Experts of a small language model: a softmax router, 589M tokens.
Below are experts of layer 4 (counted from 0) of a mixture-of-experts language model. Rows are named router (the router's row for the expert), up (a neuron's input weights, with its number) and show model dimensions 192-255. Each number is 50 + 12 x the weight over its row's rms, rounded and kept within 0 to 99.
Before each expert's rows: a language model's description of what the expert responds to. This comes from a sample of Wikipedia text that the model never trained on.

# expert 9
What it handles: Name-initial syllables. Short opening pieces of names and words after a comma or preposition (19, La, Po, Bur, Lu, c-row-ned), plus because and though.
router:39 58 31 25 57 49 63 44 46 46 40 53 38 53 38 39 41 26 56 34 52 62 43 50 51 63 59 53 46 37 50 55 62 45 67 37 46 42 17 35 56 44 57 69 51 36 53 46 40 52 57 41 70 60 75 43 41 39 38 38 62 59 40 51
up14:60 66 43 81 71 56 51 49 54 52 62 51 56 72 46 47 56 60 45 45 50 44 51 66 49 45 39 62 45 70 51 41 46 51 54 60 38 48 35 55 52 64 62 74 57 34 66 44 41 51 84 59 36 46 76 59 34 46 49 37 75 61 50 56
up15:50 46 24 57 57 68 79 48 34 67 48 45 33 31 44 52 58 57 66 47 65 49 29 46 50 50 33 62 72 59 46 36 62 38 47 30 40 41 61 57 69 53 35 47 65 56 49 40 55 59 46 71 78 40 51 56 47 56 69 63 63 74 46 49
up16:26 56 55 54 50 33 61 65 44 78 67 38 55 46 54 58 47 45 55 70 42 78 28 62 40 59 60 61 49 53 67 60 36 20 55 73 64 53 31 58 30 58 45 31 53 37 49 64 43 54 56 50 56 50 49 43 72 62 57 28 57 47 53 43
up17:55 46 50 39 47 78 70 34 55 59 58 62 53 56 41 41 48 25 44 54 53 46 44 50 43 72 60 50 35 51 61 61 54 50 40 42 49 42 63 46 50 40 70 48 62 50 48 47 44 38 39 69 34 53 66 38 58 33 52 56 64 65 49 45
up18:61 51 52 25 39 61 40 39 55 25 66 67 39 36 50 57 51 71 41 51 68 52 53 50 33 43 66 66 44 37 41 46 45 28 22 56 58 40 48 31 55 49 56 63 43 33 60 49 64 63 48 39 54 38 42 50 68 55 47 52 59 48 66 58
up19:58 77 32 41 35 55 23 71 33 46 46 40 44 49 34 43 38 76 69 58 39 57 52 54 25 46 54 53 54 55 43 56 60 60 67 52 44 64 52 58 47 86 56 65 43 24 35 43 42 52 71 73 54 70 18 53 32 33 21 56 62 40 67 41
up20:45 56 48 57 44 51 59 32 43 58 41 42 40 42 44 52 59 38 42 50 78 58 48 47 45 29 40 50 46 48 48 45 33 46 55 41 60 51 45 59 62 32 64 47 61 41 55 34 72 65 51 34 57 55 53 75 48 41 50 47 38 33 41 45
up21:36 49 60 54 53 43 43 62 67 51 40 76 61 37 59 46 35 46 42 41 46 53 63 47 51 42 64 54 40 43 55 41 40 33 56 30 23 45 33 48 26 47 38 55 38 33 38 68 63 29 26 41 62 44 62 37 55 42 48 69 39 41 59 29
up22:54 50 62 54 70 67 56 49 46 78 58 79 55 58 30 31 54 52 43 61 40 60 82 46 52 77 35 53 60 67 42 48 58 51 33 53 34 44 60 59 60 62 59 35 39 50 66 58 56 45 62 42 55 46 45 46 51 56 55 66 46 44 27 44
up23:47 51 45 55 22 49 40 42 43 62 50 56 58 44 43 71 31 33 81 65 53 49 57 49 51 53 36 56 59 44 73 84 29 64 56 54 71 59 46 39 55 55 49 25 65 63 32 28 52 52 48 51 56 39 52 44 47 62 44 47 35 63 53 36
up24:48 54 45 41 40 49 38 36 33 31 57 34 58 41 68 83 69 64 57 18 35 59 48 68 51 75 41 53 56 53 64 57 52 40 44 31 41 58 37 52 45 25 61 43 62 56 49 44 39 35 61 74 43 60 57 57 41 39 62 40 36 32 55 35
up25:43 40 36 37 48 67 54 49 42 72 50 60 75 46 40 69 61 15 53 52 38 50 38 51 56 43 54 58 47 57 47 55 62 82 61 47 60 57 32 49 56 45 42 63 43 43 41 51 19 53 40 44 63 31 47 39 59 71 47 51 67 50 61 61
up26:61 55 57 35 32 64 49 24 43 56 56 45 41 55 53 54 70 46 59 63 39 56 32 35 68 60 44 56 60 62 56 44 43 46 77 55 44 73 53 45 55 38 53 38 45 69 59 38 48 51 54 34 40 38 30 49 46 23 54 46 68 72 48 52
up27:55 47 27 70 60 63 54 48 54 50 51 53 34 49 47 59 54 49 43 40 60 45 55 39 48 38 46 50 45 56 58 39 32 62 63 52 35 30 49 86 59 49 54 62 54 52 53 46 41 87 52 43 46 39 47 82 38 43 47 40 50 40 71 42
up28:59 61 55 41 77 50 75 33 53 68 53 56 31 46 46 52 54 59 52 41 43 49 45 52 56 56 51 63 48 40 60 48 33 51 38 68 52 46 36 48 54 43 41 61 52 43 53 48 51 74 45 31 59 44 76 47 48 33 63 40 70 55 38 38
up29:59 58 51 30 61 60 43 36 39 64 73 39 52 66 44 66 71 47 56 59 34 49 53 65 47 61 59 71 37 50 46 62 52 29 51 50 46 38 56 22 40 53 43 43 53 48 39 47 58 46 44 56 57 48 61 33 33 64 56 37 60 60 22 56
up30:59 50 65 37 57 88 46 50 41 62 53 46 46 45 31 77 40 69 53 54 56 57 42 45 72 65 75 52 59 24 56 46 32 38 32 60 58 58 39 36 46 42 40 51 53 46 57 39 50 49 37 52 68 75 69 69 43 46 54 61 29 30 49 57
up31:49 37 65 46 21 65 69 53 24 59 71 46 51 64 36 81 46 32 49 36 58 63 64 45 37 60 36 54 49 51 38 44 50 50 45 50 57 60 48 51 20 63 63 58 50 41 43 66 32 38 56 33 50 61 51 54 66 62 36 51 38 39 67 64
up32:46 67 53 47 69 67 41 56 51 32 55 64 54 52 62 40 63 44 57 62 77 60 48 57 44 40 62 76 62 47 46 35 64 60 50 45 52 48 57 42 35 64 64 48 64 56 64 59 70 33 47 65 51 42 59 41 26 42 63 44 58 46 48 40
up33:30 39 42 71 58 58 53 40 40 66 37 62 56 34 42 37 52 58 47 67 49 64 36 58 34 69 34 60 24 34 57 67 38 49 47 64 41 48 36 38 40 45 40 44 70 34 53 51 47 82 50 58 62 38 65 41 41 54 51 57 58 59 60 48
up34:24 63 55 56 45 50 56 28 44 17 64 55 70 61 52 21 25 26 55 64 57 37 42 53 49 22 36 54 50 41 38 59 54 57 72 49 30 61 32 58 42 42 56 45 33 41 46 50 50 56 70 34 27 50 63 46 53 38 60 46 42 76 45 50
up35:60 61 57 33 78 40 64 49 61 36 61 52 44 49 46 30 40 60 66 40 53 54 60 44 77 43 51 49 34 48 76 53 43 54 55 34 51 51 41 41 54 38 39 57 77 48 45 83 54 44 71 61 63 41 38 44 42 61 39 53 64 47 54 67
up36:43 61 55 40 67 63 36 44 38 29 26 62 48 58 52 47 51 61 60 57 36 52 49 45 57 71 37 65 53 59 77 61 32 67 68 44 36 50 66 61 50 48 58 50 74 43 52 49 43 55 68 67 58 42 53 38 43 57 60 63 66 37 68 62
up37:49 37 48 60 42 62 58 67 34 54 39 54 20 52 26 56 56 57 37 31 43 50 51 61 48 56 69 46 42 53 61 57 44 58 55 34 62 56 24 22 42 66 31 47 52 51 31 33 48 60 48 50 60 48 59 39 61 69 50 31 58 56 50 43
up38:65 50 39 51 25 56 62 44 52 52 54 23 44 43 42 52 54 35 42 34 48 39 49 57 75 71 67 55 26 42 69 55 64 37 69 56 57 54 39 41 59 65 53 53 74 52 47 59 57 61 63 64 50 34 34 37 37 48 35 53 51 49 65 45
up39:37 60 58 78 44 43 66 38 67 45 51 53 58 61 71 64 25 33 44 58 52 42 50 75 71 62 62 51 53 57 69 34 44 37 33 54 76 45 53 34 31 43 39 57 59 49 48 43 38 34 51 48 64 57 75 27 42 67 35 33 68 42 65 49
up40:58 49 53 44 57 44 59 61 35 46 34 27 37 47 73 65 44 59 42 46 52 61 50 39 61 43 70 58 45 63 08 40 43 53 70 55 47 36 39 76 42 30 58 53 58 59 68 59 59 59 58 50 66 53 49 66 45 42 61 54 66 38 51 59
up41:37 54 46 43 47 63 32 51 42 44 36 25 66 40 72 32 63 66 53 64 68 50 49 48 70 60 40 42 42 54 51 44 47 60 65 25 64 60 33 41 44 55 52 60 49 62 59 46 52 64 40 54 37 60 56 61 34 55 51 56 57 51 59 27
up42:54 56 76 50 48 42 54 36 48 59 36 42 46 70 45 34 49 41 49 70 62 71 32 56 61 53 41 54 43 49 45 64 78 40 52 60 46 60 57 61 52 34 54 55 49 32 57 63 43 56 37 51 64 46 26 51 56 42 47 51 38 42 29 37
up43:54 49 56 46 53 53 76 69 44 48 47 54 65 64 57 61 59 42 49 32 69 39 66 48 70 42 54 40 51 57 53 82 54 41 43 41 54 45 48 50 47 56 43 59 49 37 67 34 34 45 45 40 66 55 59 46 48 51 51 56 65 75 56 59
up44:85 61 44 47 70 45 63 50 49 38 52 40 64 30 46 61 55 32 48 59 42 54 52 58 69 56 57 50 35 37 61 41 50 57 53 50 48 45 41 62 50 50 66 51 72 44 63 37 39 66 25 56 45 60 69 49 44 51 12 59 46 21 84 49
up45:51 46 49 83 41 76 60 56 28 26 46 51 61 56 60 40 49 46 47 55 45 40 30 54 45 66 36 61 56 43 43 63 41 37 56 23 49 42 62 39 40 49 50 46 73 44 23 44 50 57 49 31 53 56 46 76 48 61 47 51 59 33 47 45
up46:35 45 44 36 46 64 58 61 59 58 56 59 74 34 69 38 58 48 51 49 61 39 39 60 48 49 45 61 49 37 42 74 45 53 40 47 71 57 48 51 39 41 50 41 61 64 48 64 59 68 64 51 51 60 50 49 59 42 49 55 34 49 52 41
up47:55 60 53 53 59 43 43 50 52 65 34 59 54 33 68 53 47 49 66 48 34 47 30 64 63 44 57 31 49 46 53 33 36 48 36 68 22 41 53 68 43 46 45 67 29 56 62 37 46 47 52 48 62 52 58 69 58 55 47 68 46 41 28 63
up48:44 45 50 60 26 41 60 42 52 54 55 58 66 20 46 51 65 47 70 45 56 24 51 57 34 60 62 61 57 39 38 47 67 27 56 54 39 65 63 48 51 51 49 46 48 50 58 53 67 39 37 38 48 50 53 77 26 37 51 61 61 40 54 51

# expert 19
What it handles: Mid-word pieces and initials. Inner word pieces and capitalized initial pieces, such as z in Nietzsche, tic in energetic, St in Stabler, K in King's; also and.
router:52 82 64 59 49 52 39 50 60 46 67 57 50 50 60 72 40 43 37 52 51 39 62 61 61 70 64 56 52 48 50 29 42 40 49 60 64 37 55 44 45 62 29 39 46 38 72 39 52 52 41 47 52 26 51 49 63 34 62 58 51 38 45 57
up0:46 61 51 39 63 56 54 36 58 54 54 67 80 43 41 62 61 46 73 39 51 52 70 65 54 68 35 41 51 54 52 51 35 27 53 58 50 35 58 39 37 68 65 55 43 53 77 30 55 44 61 62 22 40 48 51 79 61 67 46 39 56 45 30
up1:41 44 39 52 54 49 62 49 36 76 48 42 66 49 65 59 59 64 54 30 43 59 70 60 41 46 40 36 51 40 55 47 39 49 54 47 44 50 52 45 43 44 44 48 50 65 46 33 58 56 69 39 62 53 49 20 51 46 62 59 56 44 72 49
up2:66 64 58 61 34 40 35 55 63 59 55 71 39 36 44 67 63 63 59 66 20 60 71 51 59 72 76 45 54 47 48 50 43 45 55 36 58 50 28 33 39 61 37 42 59 37 65 51 45 66 41 35 53 60 53 56 52 43 78 53 72 40 33 32
up3:41 38 63 58 61 32 42 53 63 24 58 75 48 59 24 49 38 32 62 70 43 60 45 57 58 44 23 56 45 49 67 49 47 33 28 67 42 50 81 38 50 42 41 39 24 48 60 51 65 43 47 68 33 32 30 64 58 55 53 68 34 48 37 25
up4:58 27 65 58 50 50 60 43 72 46 34 36 84 58 41 43 37 41 39 53 59 67 27 68 41 47 61 56 57 56 46 57 50 36 42 68 41 38 66 54 44 56 37 47 54 41 35 31 49 53 58 62 44 38 22 50 57 76 53 53 28 53 42 53
up5:33 51 48 74 40 47 34 26 65 31 53 60 53 40 52 65 66 44 34 43 53 62 34 61 46 57 31 75 57 59 50 65 55 70 59 74 45 38 47 36 25 43 37 44 30 49 61 44 36 51 46 49 52 50 57 63 34 46 52 52 24 45 37 50
up6:52 42 55 57 63 47 75 53 26 56 38 57 57 35 57 64 52 47 52 72 59 48 61 45 39 36 60 35 62 41 50 40 50 48 64 50 55 38 62 52 32 37 41 18 60 56 67 52 59 52 64 53 67 53 34 40 51 36 54 52 49 57 57 44
up7:50 40 58 58 35 62 58 49 43 46 35 38 60 34 55 65 41 28 69 65 50 44 43 36 76 54 47 56 42 64 53 61 59 46 49 58 35 39 30 49 52 32 53 60 78 47 52 46 39 61 44 53 51 29 43 60 45 51 46 60 58 64 54 38
up8:68 40 35 57 53 61 60 31 53 54 67 48 45 37 64 49 50 62 48 59 63 69 70 53 50 57 41 59 54 59 45 60 54 79 59 32 44 43 55 65 61 58 53 67 68 46 53 57 51 72 86 50 32 69 70 54 63 67 52 42 47 34 68 50
up9:63 54 41 61 47 63 61 21 51 67 44 64 60 43 43 26 61 39 39 47 36 71 51 44 61 53 62 59 70 66 57 66 40 55 38 46 45 33 65 56 58 64 51 77 59 44 73 57 28 51 56 65 54 29 37 42 48 35 45 63 27 53 70 32
up10:49 64 39 43 38 54 57 39 61 65 48 39 65 42 56 59 52 40 61 61 72 49 68 45 60 43 51 42 61 67 50 48 48 32 40 38 51 42 60 57 56 56 33 70 64 42 54 60 83 60 53 58 62 63 62 33 57 57 31 57 60 35 70 55
up11:64 36 74 56 64 19 49 71 52 43 58 39 44 49 35 60 64 48 55 52 56 32 76 34 51 56 59 52 27 35 61 50 44 64 54 36 60 55 28 35 41 56 64 55 64 49 58 57 59 24 47 31 53 76 31 52 47 19 56 58 66 45 50 37
up12:46 43 28 48 50 39 58 55 59 50 39 62 60 60 39 56 63 74 62 46 62 52 42 64 52 61 56 43 47 50 50 43 40 40 57 34 41 29 60 23 49 47 39 52 62 58 57 38 47 41 40 54 54 33 75 57 54 29 38 67 43 41 60 58
up13:65 38 58 53 30 50 70 70 68 57 53 48 48 52 67 55 46 69 69 59 43 63 41 36 57 29 58 47 45 53 59 51 39 51 74 37 41 47 43 50 64 58 49 53 49 48 40 39 51 60 60 59 47 37 37 51 50 47 57 47 71 45 65 49
up14:42 43 53 66 67 71 50 48 62 46 67 68 47 60 59 66 60 62 52 64 68 42 33 59 50 54 44 52 53 59 63 20 43 48 67 60 38 48 42 34 57 35 48 59 58 55 55 55 17 44 88 42 38 64 73 37 42 52 57 56 62 45 43 58
up15:32 52 38 68 43 48 56 27 42 70 52 51 43 17 51 53 50 47 55 40 70 48 35 50 55 45 40 70 75 46 49 41 63 44 57 32 46 49 71 65 51 62 24 47 55 34 56 41 33 72 49 69 52 57 42 46 54 48 49 26 50 63 51 46
up16:27 52 28 50 42 50 59 50 59 70 59 35 39 40 58 44 56 52 42 51 49 67 23 52 37 44 44 43 47 52 58 60 31 35 53 51 47 32 42 62 37 57 21 25 67 59 66 59 53 41 32 60 68 62 78 57 74 45 52 47 59 36 64 54
up17:59 45 54 53 42 72 66 52 68 36 65 62 39 61 27 53 45 36 56 61 48 45 47 57 31 49 51 49 63 51 51 55 50 80 45 60 67 51 68 41 57 47 44 53 62 43 55 56 41 59 61 49 51 47 67 48 62 36 49 50 68 72 46 63
up18:60 58 45 12 38 56 56 49 41 10 61 52 41 53 75 49 49 59 55 58 48 49 60 66 41 22 66 49 33 44 27 28 55 21 34 64 54 34 59 48 53 42 53 57 45 48 46 44 67 65 34 40 51 44 36 43 57 61 54 47 62 42 53 74
up19:64 45 42 44 35 48 48 61 44 47 41 50 59 71 35 66 37 60 68 70 46 76 69 50 34 56 64 39 58 44 56 43 49 67 61 64 50 42 69 52 58 67 49 68 64 51 46 62 33 51 59 62 61 81 38 45 66 47 33 50 53 46 61 37
up20:46 48 52 59 48 57 37 65 38 44 49 18 37 51 48 48 49 66 64 68 79 58 39 35 38 35 41 34 59 39 56 37 39 48 63 33 55 45 57 25 51 31 64 43 44 63 49 42 62 33 54 55 49 54 41 71 57 68 58 40 41 45 50 42
up21:35 72 47 59 52 42 39 45 49 49 38 55 65 30 57 79 47 53 47 37 41 60 47 41 59 57 62 54 29 34 46 43 50 30 41 42 40 45 46 39 47 29 41 65 26 52 43 70 50 53 31 40 56 46 36 42 54 35 40 45 46 45 69 44
up22:50 45 75 46 54 68 55 48 70 66 57 49 61 50 35 49 59 49 56 47 43 69 80 35 55 60 33 49 51 52 26 30 67 39 37 61 51 41 71 70 70 60 52 44 36 67 64 45 65 54 40 50 85 60 46 83 60 38 49 62 47 64 39 57
up23:48 42 39 44 23 52 30 51 52 43 45 43 48 63 41 78 47 47 52 65 38 46 43 58 51 25 45 66 44 48 69 49 55 56 48 53 78 61 56 42 59 47 60 31 29 56 41 31 32 48 47 53 53 36 79 43 58 56 53 32 40 41 41 56
up24:51 32 61 64 41 52 42 25 43 33 51 62 63 41 56 50 67 43 42 39 36 42 53 50 36 48 42 41 60 68 37 52 50 38 40 37 47 57 42 54 37 28 38 29 58 51 40 34 36 49 62 66 54 52 41 54 30 49 58 29 70 40 55 20
up25:64 54 43 33 41 57 54 46 55 59 55 45 54 59 47 53 46 50 56 42 54 39 46 34 71 34 36 71 44 30 17 48 36 53 35 44 54 35 48 59 57 54 56 42 50 48 39 50 37 54 38 48 60 52 60 36 50 43 48 59 53 39 66 53
up26:47 47 41 42 44 51 50 36 43 66 66 37 43 47 43 67 64 40 53 55 41 53 16 57 72 63 54 65 67 66 42 62 52 52 60 32 63 66 48 35 67 36 94 58 39 33 46 42 31 59 55 52 52 54 47 47 39 41 47 23 78 63 53 52
up27:30 56 14 59 53 65 60 54 47 62 48 44 52 43 60 69 53 32 68 46 54 53 58 59 51 44 47 44 33 64 63 52 52 62 63 43 44 42 50 54 31 57 59 61 45 64 65 57 46 65 48 50 41 44 47 50 54 48 53 30 16 51 66 49
up28:73 66 53 59 83 61 64 56 33 69 65 53 30 70 66 49 55 67 31 49 55 46 74 56 56 56 39 53 51 38 57 50 42 49 69 41 55 63 49 52 52 58 53 55 65 42 56 67 52 72 45 50 50 55 52 51 62 43 55 50 54 51 37 42
up29:37 51 63 28 45 60 61 28 38 53 30 47 68 62 44 72 46 57 54 48 40 63 44 57 60 54 53 56 48 50 58 52 54 25 49 41 47 52 48 43 33 54 28 36 52 39 36 48 39 54 41 74 60 29 45 45 34 71 55 41 43 44 24 66
up30:58 61 42 45 56 60 51 33 39 39 48 58 54 39 27 58 31 54 74 48 66 63 47 59 39 69 60 59 65 45 73 30 52 25 29 45 54 50 47 46 36 50 49 34 70 42 30 36 50 51 56 59 67 58 59 48 25 39 49 58 34 37 72 24
up31:38 48 53 64 32 64 71 35 49 39 75 45 49 66 35 54 48 29 41 24 47 45 47 63 53 45 42 49 38 49 51 57 52 60 67 65 46 62 58 41 35 33 71 38 67 76 64 59 44 50 54 59 47 40 34 51 72 57 34 49 50 53 54 43
up32:50 63 41 62 68 50 41 53 50 23 52 58 39 61 64 52 67 67 54 58 66 69 34 69 50 25 68 59 58 56 58 58 53 65 60 39 49 58 59 48 37 59 50 45 54 35 59 46 68 30 57 58 53 44 56 49 23 58 58 41 58 46 44 55
up33:52 35 38 58 40 49 61 54 53 65 48 56 38 62 49 44 40 55 37 67 44 64 57 48 48 63 38 53 40 27 49 61 49 39 58 56 49 54 39 45 48 60 45 60 49 48 41 48 43 74 55 47 70 40 57 26 31 65 66 72 67 43 61 44
up34:29 70 64 72 30 67 63 41 63 33 66 54 62 59 51 59 59 43 69 51 56 31 36 68 38 45 57 47 49 66 43 65 54 33 52 36 37 61 32 68 53 28 47 45 57 51 42 46 47 67 43 33 45 47 50 47 61 53 45 38 58 67 46 39

# expert 24
What it handles: Pronouns and table pipes. Pronouns he and she, table pipes between header cells (Event | Time | Meet), heading markers ===, and word-start pieces re, pro.
router:44 12 57 48 37 57 61 62 36 56 47 33 49 49 34 51 45 44 44 51 55 55 63 54 49 53 36 32 43 49 39 61 44 51 49 48 51 49 51 36 52 62 39 76 72 53 62 56 41 56 42 39 52 34 47 50 66 45 68 68 45 55 39 40
up0:39 52 45 33 57 65 50 59 51 60 23 37 72 39 45 67 56 46 52 49 57 60 59 77 58 50 31 58 35 52 52 56 38 41 33 40 65 44 44 66 51 49 62 58 41 47 76 41 55 51 50 66 41 46 53 42 72 60 72 52 77 58 41 37
up1:52 34 35 57 70 42 66 25 56 82 36 73 63 47 50 45 52 59 57 48 44 58 47 50 24 41 41 57 57 35 57 49 47 48 66 38 49 59 64 40 36 48 38 45 69 54 40 54 41 63 68 50 86 54 43 39 49 64 52 43 63 57 61 44
up2:69 48 60 39 52 43 43 45 64 41 56 74 43 13 39 67 58 52 73 52 38 49 58 52 82 58 50 45 59 51 45 50 50 35 50 55 67 37 36 53 52 58 52 51 73 25 61 41 45 52 41 63 64 55 44 58 39 48 74 50 51 39 54 39
up3:42 36 68 33 40 48 39 57 52 56 41 51 53 45 21 39 58 47 67 59 50 57 63 53 53 72 33 56 37 30 37 39 53 57 43 47 53 34 76 62 35 46 51 57 36 51 47 71 52 53 41 56 59 22 47 50 52 52 50 49 50 47 45 39
up4:54 37 59 58 72 54 52 42 56 51 54 42 79 61 39 52 55 43 36 51 46 47 44 54 39 41 61 63 58 56 20 57 53 39 39 75 27 43 60 45 60 53 31 61 32 38 46 38 42 72 42 48 32 55 45 48 50 58 37 42 58 39 48 31
up5:32 38 55 64 56 32 54 37 44 17 81 56 42 45 49 59 58 49 37 47 40 56 27 44 40 38 37 66 42 45 55 65 63 60 71 44 47 59 60 24 38 53 37 38 28 59 55 60 56 53 31 32 58 51 40 61 45 37 52 49 19 49 44 47
up6:43 55 65 47 56 38 74 48 45 68 38 65 73 51 58 58 56 39 48 54 75 61 55 64 39 24 76 41 41 51 31 39 53 49 60 43 66 49 60 44 52 36 52 49 47 43 47 58 47 56 68 54 68 56 39 31 69 43 58 34 41 45 37 50
up7:28 55 69 51 57 67 57 48 57 60 77 42 48 37 44 52 55 36 48 57 68 45 60 35 56 32 54 72 31 40 40 49 59 36 50 39 44 54 40 54 52 50 55 51 57 67 40 48 59 74 45 68 45 32 47 74 51 46 71 55 45 53 62 37
up8:59 39 54 53 63 42 67 54 38 52 77 60 52 29 34 52 66 67 45 56 49 58 62 64 43 52 49 65 53 55 25 47 41 84 52 55 48 45 50 62 45 48 32 63 63 64 55 55 46 73 38 41 69 51 56 43 52 74 55 57 39 49 54 35
up9:78 68 35 64 74 77 72 41 48 57 58 68 44 41 59 34 46 24 58 66 41 59 50 30 32 39 39 50 61 70 43 51 60 60 71 39 54 36 59 49 51 41 55 67 52 42 72 39 49 55 68 47 37 43 44 39 44 37 43 50 24 53 57 33
up10:35 72 48 40 43 44 46 38 55 56 51 61 53 36 49 54 54 33 55 88 59 42 60 58 74 50 35 33 35 59 55 46 68 49 68 58 46 45 64 54 50 58 34 70 61 43 31 58 61 42 44 50 55 61 45 41 39 68 49 47 50 49 60 53
up11:68 42 60 50 52 41 54 47 55 44 57 29 48 55 39 60 45 60 70 58 56 44 68 51 51 68 55 39 37 32 41 59 46 78 70 50 77 53 29 54 67 47 79 28 54 50 74 56 46 36 54 46 54 58 54 37 52 53 49 73 50 58 47 26
up12:53 35 45 40 52 52 52 56 50 45 61 40 36 50 38 62 62 59 68 47 56 39 42 62 22 41 51 28 43 40 61 44 48 41 44 35 57 48 59 38 46 31 63 67 56 59 66 67 59 49 52 35 22 29 72 52 66 40 31 63 48 28 64 59
up13:60 62 54 69 47 41 39 55 40 58 49 43 36 65 44 48 63 58 66 49 50 56 52 58 55 33 48 42 44 49 58 62 35 45 68 69 67 58 47 31 47 41 40 69 60 47 41 46 39 49 57 45 48 48 28 62 35 39 55 43 62 58 59 36
up14:46 58 40 57 39 66 62 40 50 37 55 58 55 49 42 66 69 56 31 70 59 43 67 59 54 41 37 45 52 83 55 25 35 60 38 35 51 56 41 57 52 48 47 46 65 47 66 58 61 44 77 60 50 64 74 46 37 36 50 54 44 46 47 60
up15:38 56 47 47 57 59 69 60 57 43 51 69 33 41 82 75 65 43 71 53 65 25 48 36 64 49 38 44 55 36 65 59 45 42 57 20 50 51 53 65 57 54 43 44 48 39 47 43 39 59 40 67 69 42 53 59 59 54 55 73 54 57 49 39
up16:45 53 37 57 35 49 53 46 46 85 50 55 35 75 57 34 56 59 53 53 39 63 32 40 51 50 54 45 62 63 45 44 47 26 61 54 43 60 32 51 52 52 41 40 48 51 54 61 50 50 43 67 38 41 61 57 78 51 37 33 55 51 55 49
up17:54 46 43 46 50 78 67 41 64 54 51 45 61 63 34 54 51 33 30 54 56 51 33 57 30 70 61 49 53 33 32 47 51 36 25 51 65 26 59 46 54 39 48 67 56 53 49 41 31 43 60 67 33 59 54 40 71 40 43 72 69 53 58 46
up18:49 47 58 29 37 53 39 53 53 31 58 57 45 48 66 57 40 49 44 43 60 43 50 53 48 46 70 67 45 48 38 59 70 33 30 57 66 28 57 36 62 44 53 47 46 38 62 47 62 71 24 54 38 78 53 46 49 62 63 47 61 58 73 44
up19:72 49 56 64 33 27 32 51 38 40 58 44 43 37 53 53 41 65 61 48 54 55 52 47 35 47 49 51 52 43 52 70 51 62 47 73 57 57 81 55 43 72 63 58 57 47 49 22 39 64 60 56 47 69 41 62 67 37 45 52 38 68 67 45
up20:40 38 39 53 43 49 49 46 36 43 27 24 45 59 41 52 58 51 44 46 52 64 27 51 29 22 42 44 40 43 52 51 44 23 54 22 26 62 66 51 45 56 57 52 28 43 60 44 66 52 51 41 41 66 46 46 34 65 54 42 39 39 51 50
up21:47 50 41 59 70 62 35 51 49 38 46 70 64 33 43 55 30 44 48 51 44 64 67 54 45 55 68 39 31 29 39 51 31 33 52 52 56 50 29 46 43 24 69 55 49 39 25 59 38 59 40 43 64 48 51 25 24 45 46 54 58 38 43 37
up22:64 57 75 48 53 57 48 41 52 51 61 66 58 53 32 46 44 49 41 50 52 79 59 38 62 55 16 56 52 34 58 36 51 45 34 48 40 38 64 67 50 64 50 46 46 54 48 55 65 41 47 51 61 33 49 45 67 42 47 63 47 70 46 58
up23:55 36 49 61 30 26 57 33 50 45 55 42 66 47 33 79 48 48 68 61 49 56 49 62 58 25 46 59 41 51 72 74 42 38 52 52 55 53 32 57 67 55 45 47 51 66 51 47 43 34 50 48 53 41 45 54 30 59 57 42 48 61 27 53
up24:54 42 53 49 61 58 42 39 42 44 43 54 77 42 41 50 61 40 39 16 34 52 53 45 40 43 51 43 54 31 65 53 53 64 36 51 56 60 46 45 69 36 58 43 74 49 50 50 32 74 58 72 55 62 59 62 39 47 36 49 44 31 66 22
up25:59 38 39 36 22 73 48 60 59 53 52 56 56 49 54 81 33 31 48 37 43 43 51 41 72 48 75 55 47 41 36 29 63 52 46 45 52 45 68 62 54 63 40 46 49 46 43 32 42 44 47 32 57 43 48 36 60 68 63 64 50 47 66 43
up26:26 46 33 61 46 47 55 30 52 61 51 40 47 53 49 75 55 39 49 35 34 50 34 46 67 67 48 72 63 61 47 66 49 31 58 48 27 63 45 47 49 34 56 48 40 59 48 46 50 62 69 48 52 48 47 62 59 57 41 31 78 73 48 65
up27:49 31 38 64 51 66 42 46 28 51 49 59 30 56 28 71 76 47 55 60 65 44 42 49 51 34 33 48 34 60 66 62 40 55 73 54 56 37 70 83 56 64 53 62 54 65 57 45 45 54 48 45 34 58 36 75 50 32 44 23 52 61 63 47
up28:74 52 73 64 76 66 59 36 64 68 60 47 23 32 49 49 50 52 52 50 46 44 63 61 50 72 44 49 54 53 49 59 32 56 39 55 44 56 32 47 74 46 44 68 67 37 68 52 55 84 32 34 36 55 55 50 67 21 47 54 55 51 36 47
up29:42 58 59 40 53 44 42 46 24 65 32 47 57 53 54 65 34 74 56 61 44 62 33 59 60 45 46 65 46 64 49 46 47 35 50 55 63 55 57 33 54 49 54 37 69 37 59 21 56 61 49 83 39 38 64 19 56 65 51 39 45 43 45 43
up30:59 55 48 35 40 54 54 46 49 56 55 43 63 46 35 48 47 59 80 50 75 58 26 40 61 61 52 32 59 29 49 52 36 29 24 62 53 63 55 51 50 40 44 55 46 44 49 50 46 58 49 50 76 49 37 67 41 31 57 40 26 27 43 49
up31:53 45 61 37 60 61 71 56 38 61 64 38 43 45 43 62 39 36 38 35 51 70 75 43 37 48 39 39 65 53 61 47 47 65 52 50 69 54 47 19 38 60 51 30 59 38 25 45 60 49 45 45 67 42 42 59 63 74 46 39 56 50 30 40
up32:52 42 40 51 69 56 37 60 43 38 36 58 49 44 73 60 51 51 41 58 66 64 46 58 38 40 42 69 67 40 54 42 36 74 48 36 61 47 49 46 54 74 56 42 64 38 76 58 38 46 66 52 61 52 62 31 23 50 68 37 50 51 49 54
up33:43 50 49 74 38 60 51 56 48 52 55 56 39 51 45 53 43 49 64 75 43 58 48 49 41 43 18 48 35 40 63 50 59 15 32 52 42 47 53 25 44 56 52 52 65 51 54 55 44 53 67 54 73 30 73 48 37 69 61 69 37 60 49 65
up34:23 58 66 55 46 55 55 38 48 29 48 71 45 71 39 25 42 40 45 55 58 43 56 63 40 26 46 40 61 44 38 66 55 52 49 51 35 60 57 57 67 48 48 56 49 67 31 37 43 55 57 60 52 55 50 45 58 56 46 56 50 63 48 40